From a checkpoint of a small mixture-of-experts model trained on Wikipedia.
Size: 10 layers, width 256, vocabulary 16384, 58.8M parameters.
Experts: 32 experts in each of 10 layers, 192 SwiGLU neurons an expert, a sigmoid router, a shared expert of 192 neurons.
Training: a variant of Muon for the experts, 7169 steps.
Below are experts of layer 3 (counted from 0) of a mixture-of-experts language model. Rows are named router (the router's row for the expert), down (a neuron's output weights, with its number) and show model dimensions 0-255. Each number is 128 + 24 x the weight over its row's rms, rounded and kept within 0 to 255. Numbers have three digits each.
After each expert's rows: a language model's description of what the expert responds to; "raises" lists some tokens whose logits its average output raises strongly, later layers aside. This comes from a sample of Wikipedia text that the model never trained on.

# expert 25
router:085147132101140149128148105148160123107107074154115157130116121122160169095119113141117155092119125136112129147162188130174081133130135153152117126125124143157107127157120128113097108147159082148106112131105150155115129109105147102139124174138110081136138078134123115121129153140116111169119095105155119159125212155136185160104134110140094103112097136089122096130136120170126103147124155058108128108137149133101101132112141127165136098121119106099142130114125143112108089124146118169105118132141138116115118123097156127141127114101100099117132136124106103089113137155164100115105153135136106103157146146107096096100151100117159150116076121122163109158134161160075142077140133126162128098144146127137143137131137114131126090126172116153130169140086089123166164098111116
down1:129144124126101135159144142148136114097160118111107137195135106170121121092124162149115096122154162106177119130133184165125134114126100127112124093134135134144121125117121120116121149144149141100155157133147128120097193114122119132135134134147138143116098116160092112098141117115127119092151112144137059173130104099143127102129114072127119089109106187101146168129147164095140093067125131147100117104114130166125126114187125087147087109118138123137110146111140102058160087115165096204116156144159149145114132115111115137153128091105108101109102122142110105150130089151137134126144144140116150147121122143105096129158138124138159149122115098103106128097083098127126142147102145108117111144146123100080130137094094150132122135137143131124158117117111077093166099127133119
Description: Common nouns for machines, structures, systems and processes in technical description, such as aircraft, roof, bridge, data, model, seats.
raises: "\n", " (", ",", " and", ";", " "

# expert 15
router:104142108132151153155118141151113114104094081151105130135127128113100145136118178128163086115134108120127146145126168128106107097126119151129129156135147139123172134165103108132122100108138108186119118100141165101080147106114154101108167143151081113134141124146110114163187133112155097164104095137111109145121101155150136148121134095058110080124093127109134137130141136120094119141121173132152101103126138145115120106140132104095094107134130072115083122124164150098113104114131147123110103142160159142129164085102143125168148155133122098105124097152126097109117106117168146127118146122134120121115105147064110095120147099116162120128128080103154105121152136148124137103128133155186146108105055114150150153168139131093124122124086147144143133108104106099157138106073112
down1:119097131115156107137129113101115158129114124122123159157116162134139117157096141149110119087132099122147130136131163083101131118108156121137073118090117128145137138085102128139138146078106159128168163115109140122165163155177169109122129162146114140098136129128124107138133116153163184098154139155182138086145107168110147148149111092164119142118167114142108094109165134070127161125054151094150122084123160094134139127105109144123149108093123128193173143179116137143135132104137062126125127154123104132107135143129128090098127165137160146119134111115118118157163128117119140113101144104148157145143169110167137151155082107115109135124114154149129153151159142107154147126139091123124112175149118144126117143142117151168129147150135151088101150131147112162150100121123120
Description: Verbs and linking words in career and sports narratives after he or was, such as had, defeated, after, to be, with.
raises: " an", " only", " this", " a"

# expert 23
router:119114121096125160133156161148136117099153131163115116155137105109118144121122143107120127094143133082109135151158157164176107142128101141170091107096115137163132102128120103135084138118129112126097116177144177134147171079113151147169148145143103104138104144111156126176138170114137126121144106106120170159141164166155140131177134141146093130122099114088073136156115132142121125142115134113143129103148150140103124157127146114170081124118081128116115123138113165099082125105176137141094120126156113155079149107120166079125119075105137108149160142147118107145141114114155110114127157144129103099166148149123114123090100085119150127079093113125165103152186173158097175120125106145137145118104153111099140129121151121130146105148154122155152139114099106137152146114119112
down1:144112070139108139126152212084111103108126152145108138175154139136129141193132089101106145133143131133153131118130158113104142126165145109108125136129129110112113159139122142142167148131152122123124144138098126103118084070154140120112105096111135142139119152133140116133141114132090106110128174120152133160168148120145100130085118074208129128112125103151131108132107123159125142147103116144125114123135125140130094178144109115078151109113143126134158152134123146102129113125100110154142135081135113099141148123079128089149184129144075134110118090087108142122147134120101171128121137126165098110130126122123117185069130103122144107127154148124151091097171156174146182140140148107131149128129190116101082127123105103144122108111136126141104137111141163149098125127129107
Description: Non-Latin script bytes and capitalized onsets of Asian or Middle Eastern names and places, such as Kal-, Sh-, Kh-, Sal-.
raises: "t", "–", "ist", ",", "ent"

# expert 28
router:130112124136137141110139134149103122104112135152123159149181134113139098111096124122138134101114104112119115141137137146135079166136109140165154127101140114109159101153118120110095088119121092133078083155125143161110149097132147130133119134120145105136115127104146094148137105115117127167075102092148130155145089142109170144109160111135106090133122067079073119102166148133151124156105149105110156115140137116076113093144184152149127118129094117092078102151131148112098091083147141122134085134145138133122157091106145073137107113148108120112125144129103089098101107133142118133085186147165126142118138118112081134123113093081159140117119101115131124200146159151119108109152133147159129102138121144135146105123136114111112117134130140178137153117101170119124178106123100
down1:138126133113141098093138095116105119124159113098147122170149148141138146120160132141136132124064141086135098118117117156134164145152086151106157119179150123126107188148119130153113161111124131119118126108118076109094116119151103122126144097137187142126143134125177116117173135139143118119128143143116131110108110132130164102112156077111124160117136129132073096136110109106103135108146088073138118095111168073131115113100147101091081144119132111132059169130114122113106143170146129122116119113128149176115121180148132150136124155159096159112126128145162128141164151116082132092133146157098116144119130154118106130134137128155116142100100115135139177126157115103167109118151118096160170124144129164162128116140097152164124137108086094155135122128126201133138147103111147
Description: Nouns for family members, officials and institutions, such as son, brother, President, lieutenant, government, Army, police, jury.
raises: " and", ",", " in", ".", " to", " ("

# expert 31
router:122113096127134139147116123157155110096128134170144139144159068108146095126116153123145103072087112110120134145138136152108132157143070131151135125111159136114141112144122104160104114146109092146087134133111148113115189081126169112126126156134128110134116136119126089170141176084144121140135104084105120141161090153130158127149131128090093125105122117103081109115125142150168126138098096129115131105107134100086076126133149123120089097142089127109093147160138142095116126098144128124075109164150153130120174109100138102149149088139136082106162135148118105130170100155139118103131142170114114126129109156106083128096127116152113120150113095107141126139163170141120140123154124150163149129155164142113147134098125083118146122131140190148125131123106181097129174118095105
down1:137114141100147148080142140122134170113171137128123140149104137087125123146106099149100134104120120168111143119151118146120113117125171148117118123140092132148159127180130105103133160085129145130167118126111105153112102138131124128145127180086121188140111149093147124153113093118165143128136165121125102182103169181102109120154122118100109105145114114135211169138166160097135129157179157120101151124105144163166147130145142113153130120111121124153155137128158110141125122155106171153143125120112176094130167128099129123152094156128123070144125174119148094114127158148062168137142141133111140121153146131080145134136142123120108126154067126130110086138097135072114169132160127146137127104096120110133131111125110128136152145143111152130123143119105097160152097134129158
Description: Capitalized first syllables of place, school and personal names after of or in, such as Pl in Plumstead, Ch, Col, Be, De.
raises: "an", "a", "it", "at", "ou", "."

# expert 20
router:095132098096175137128135138144112144099150160157138130129145129087110144111128159122124122091114147127105137150174144096156118138133117134148111132105146119124105118116103088135099107146128069142071129161115153115114129106133166112190129140150141114123112097104156100131135133059125098187104060099169112154138121149129139151135130131121093140092122092112087143105136147146140087180117092113129175096127114084071109112118183125151131109121106115108120121138130132107114122103162090163099098129132140103123146120096163091130140083157092101130149145128125097099109090125158090094116143138157110151129123137083132126095143126138143134110100106123146107183134153135127133104161119129164130072142136154090126131138120109125152097122136139134135157146097128106114167138125095
down3:115116118104095131133146177113110147116172135148112133133080124125123122109123166131109132122125159085162118125138142182126150091153148114101142125150139098134123157136152133121124103127131114163131111162121115127151090151098145100125165146138106172111097126125194123121109122104133131100107124195106165137161158144118124166160152125143128113106107178124178164075143116178143110141103137123095147084097115183121154117102085137109150118108123144133136149131142152098121149168128100118099130124114147132101166173112138086157168134125136084175120153109129119144121124118140130168140159121136091123096126145156140143142161107151130134179143127124087092114114147117132097133130116120074131136142179078152164121129134098112118063108154148128135103154172135119142119138138151
Description: Plural and abstract noun endings and nouns after the or of, such as -ations, -ions, -ities, theory, power, research.
raises: " in", " to", ",", " (", " for", " and"

# expert 5
router:118143090116174154128158145155095138127123140168125126135127097122132125157123118145113140095114124106132141130158115109138108148129105121137104082103153157103133112130103110158082127107143115147100126156110142113106131125143153128144113163140097098072109122090167095131136174108108120139088097128171117164157191152122134124115114143081079095118118088122087115121131132127124084121103136130128138081118124135097107122106134101103128130137081112090118082139167135100118091131150112135119135152167155107086170158126149084158105066114123126111183117139130099094121120147137112124102161169126118128119132166101083149124137119110124116099072105121164117177167162175124136115114135160143136115113135133145176134131138092134142126181113133164129098144105105101159137099110121
down1:149138132132113124138169129119131153156122113117115105110165163139098114147151098135137158165112101173141140126173126097123145090127148126087156108147083132125132121148166114131090126149098117161116129178113106172140097073137102166131146137125143119120180121142136141094127147136089146088098142106128132090133113112140141107156105103128161117126130189146141148160148103122101096132128085139123100107087122151137132105108138151093161118134127101148138126115125136112137170158154137084141077138121101118162114139136152107138119089117113113109152136095133137175152122127082124175119097143094110115162109105140157112183093113123115115117120085147114151095149086129084136113122135108116136134107140142165113125107131130112133104150089054146114088123132087132132080090179099
Description: Middle syllables inside proper names, place names and foreign words, such as -ank in Nacotchtank, -ann in Pannonian, -ash in Tanegashima.
raises: "–", " and", ",", " of", ".", "ent"

# expert 0
router:111125127100161154135141128167171141106139111161138110149125107138117171129100131114120129097078148115105157165127158131131104184171092165127117109143121155141140138124118126155108133113149098160121148148124121121114143093131167133148125164149128084130119126100147100137145160137113092141128113086111140133171198162160148151146149136140084135131085121095108110122158102182107131109119131135119105096139141129111105105095133121146109093145089120098148127155139143100096107131135111149082132126146139140140123116114150108169140108122111087113146119161134114128165129126160125121124158155102100083121144198107097105132132115126132183108105141081168149161153159132102174102138120137149163104138185128174151157131127120126147110129144176142148174125096088124161163147110105
down1:129123149087127141124110084133124119130071075090106140127174180114116155146122150161166071118087167086134093092094142149085142114131140132159124160138106107127120126132098143119142134130154142134137092108119103139128134163155117096138099140165115123120142133119119112131131111118120171156159135143091141153150118106124146066115103117143140121104115169144137121129125160140125113082106120151131069146170124148154143112146115115093129156142110104144135158143114112103171120129123118137110157120109107175146160122070126144133168117134124132096138126121136158143140138115182140133160135079166132128168122111099126090117090129150142143188100133132085138134138114181203142097138113153138135139181144142116144137165165126107122110123116096105148135135081121138125099111150126
Description: Word pieces inside Latin species names and author citations in taxonomy lists, plus Romance particles like de, del, des, y.
raises: "ing", "in", "or", " with", "p"

# expert 19
router:100138078120137141141163154150119108109109139161113109116115112136114143110080180111106129107090102101129168144151145160090085112117099120140095129101154140108140128170135113164094107137154110133098121145166153111118117085107151132104108135145115129095130128130135092132125122129095127169126108111159082160174086153186125134113139124102135090125124063083107123091136136147104085118109126135161136112109108101115110152119147111133107106153125088126109134112126173114117124081158124126114104141152113127125173152130155107154130117124093123131110092156110113140128101147156134138107145171147130093136104189118088117131127123123106123109083093063147127130173160121105132118097102171133127107123156138168145140134129097141151107102143173177137100099124146116137161158095112
down1:123140131136124131145150156124114104091137115155155144145120102109117147137103103149103163099129160108160144123117136183088116131110130125126100127127105115109178186137121096093101124143156127144138141092166112174167099124101115193089162163126143178099146134123094135123109130135121106124152161133142120145152133168164109153147163200097139102123161153110125124136123107166099125112148135117127134132105140109123129102122173111086116089175100137149137115123128149110142129080149157136090117133106121129112130170115094138130145130143092058142134103106115116155100140112168103131116146165153136123141138153122085095114127128145102140113120119107132099110161155129131095084083126125092134168123109118152106181104119167142103178153132109117133096118187128091139146123137129
Description: Given names and surname pieces of people and places, such as John, William, Harry, Kelly, and endings like -son, -ley, -en.
raises: "'s", " and", ",", " and the", "i", "h"

# expert 16
router:115105120138144162137170146189137146099135175173157116170166108103106148103089144114115121096102114113104136133162153157158123162156122155139126114128142144121130120108110116163090117166133099120100134122105126141120137097131153122135126154112153114111096117112150099181150121135122132140089086099126131145122120170129148129173128131149097123107120156105111151109124150137147104124114072115126130103144135141081103067128168105179086079126098117107111112155117145098114104120144148139115080125147142145085145098079163119117122088105093081104156148152088119133135118134144106119121143138154119162120120155091111126118124089110165140117098099100150093152149174140095120091176101145135153110135140115107179136112124105102156119172135127151134111127094116092144156115101117
down1:135127117113123183107132113139115102159118119127125148076154094142159122098121137140136142111144107162084133133157141135102125111058125175128096151103093148128150087132108125091138126106110129133116133149134135144170182137121120117140147158131085097104157117119125126128128120109121145103141105135133113104130162094123097085175114181140146121161171127118157133112145139157127155153166128119106141131097118115118097124139086107120141107131143137144137131103153130112081151081142161137085123164157139115093165114097137159140126136135145156143154123119161122119169161087129105083126093158158126144099129136114154107119120129121093121084116169087171102083113187094100143089104155136139109133102125105081087140150144118146120187137105142105083104112147113106126122134096159
Description: Short lowercase pieces inside ordinary or foreign words, such as oc in Diocletian and coconut, est in Everest, er in fencer.
raises: "ull", "un", "ul"

# expert 6
router:132165130119139149114118145145084105092073158161086096151166098120106149152094127123129090078118119102125151150131144140136136137176143165150123136128133096101122105151139111122084101120147097163107130153129146128113142093121158118121126139142089093136139135103148105148165063120154096162102103116125099143155101174148163149144149099122093119151100104108141124123118164155151118131080139107118120100124129136119103092117120116126121115133093111121117153140107161095072093125126129154126116118149152108126147104123170074117121133121111134075166123161145100090164121127191128108125163172136121144119139128108109136158128107108174153108101118109124096150142146116099159084149145154187154109134136132120135138105120126104119161131135151140139101091106168117154164091104093
down1:131075114138146151125062142062121166159089176137122149130121123102105129170145156102105111145120126088107145170111077097163149073146121161139143101140137135107044142137131104091135107100140080152121170166107139151136118126197133106148095150130106129112131116123106147109140144094124161151117124113109117153064127163130139128118113135110109114135167129109135180156108127115131119164131096139145113142123155128086119154152112138154121127114114121125140124161135150103152118151138096148099095099127137137098117140152138105143119148113120127131136146088109097074133133085124143073142137115137103148159131121108166136164107140126111137122124158116123101094149148099111148143165146091164150118151114155127133135144109142148096098129110146132092113104128159153088106096120132
Description: Opening pieces of split verbs and nouns in narrative prose, often after to, was or 's, such as rel, transl, recogn, dis.
raises: "ing", ".", "-", "ed"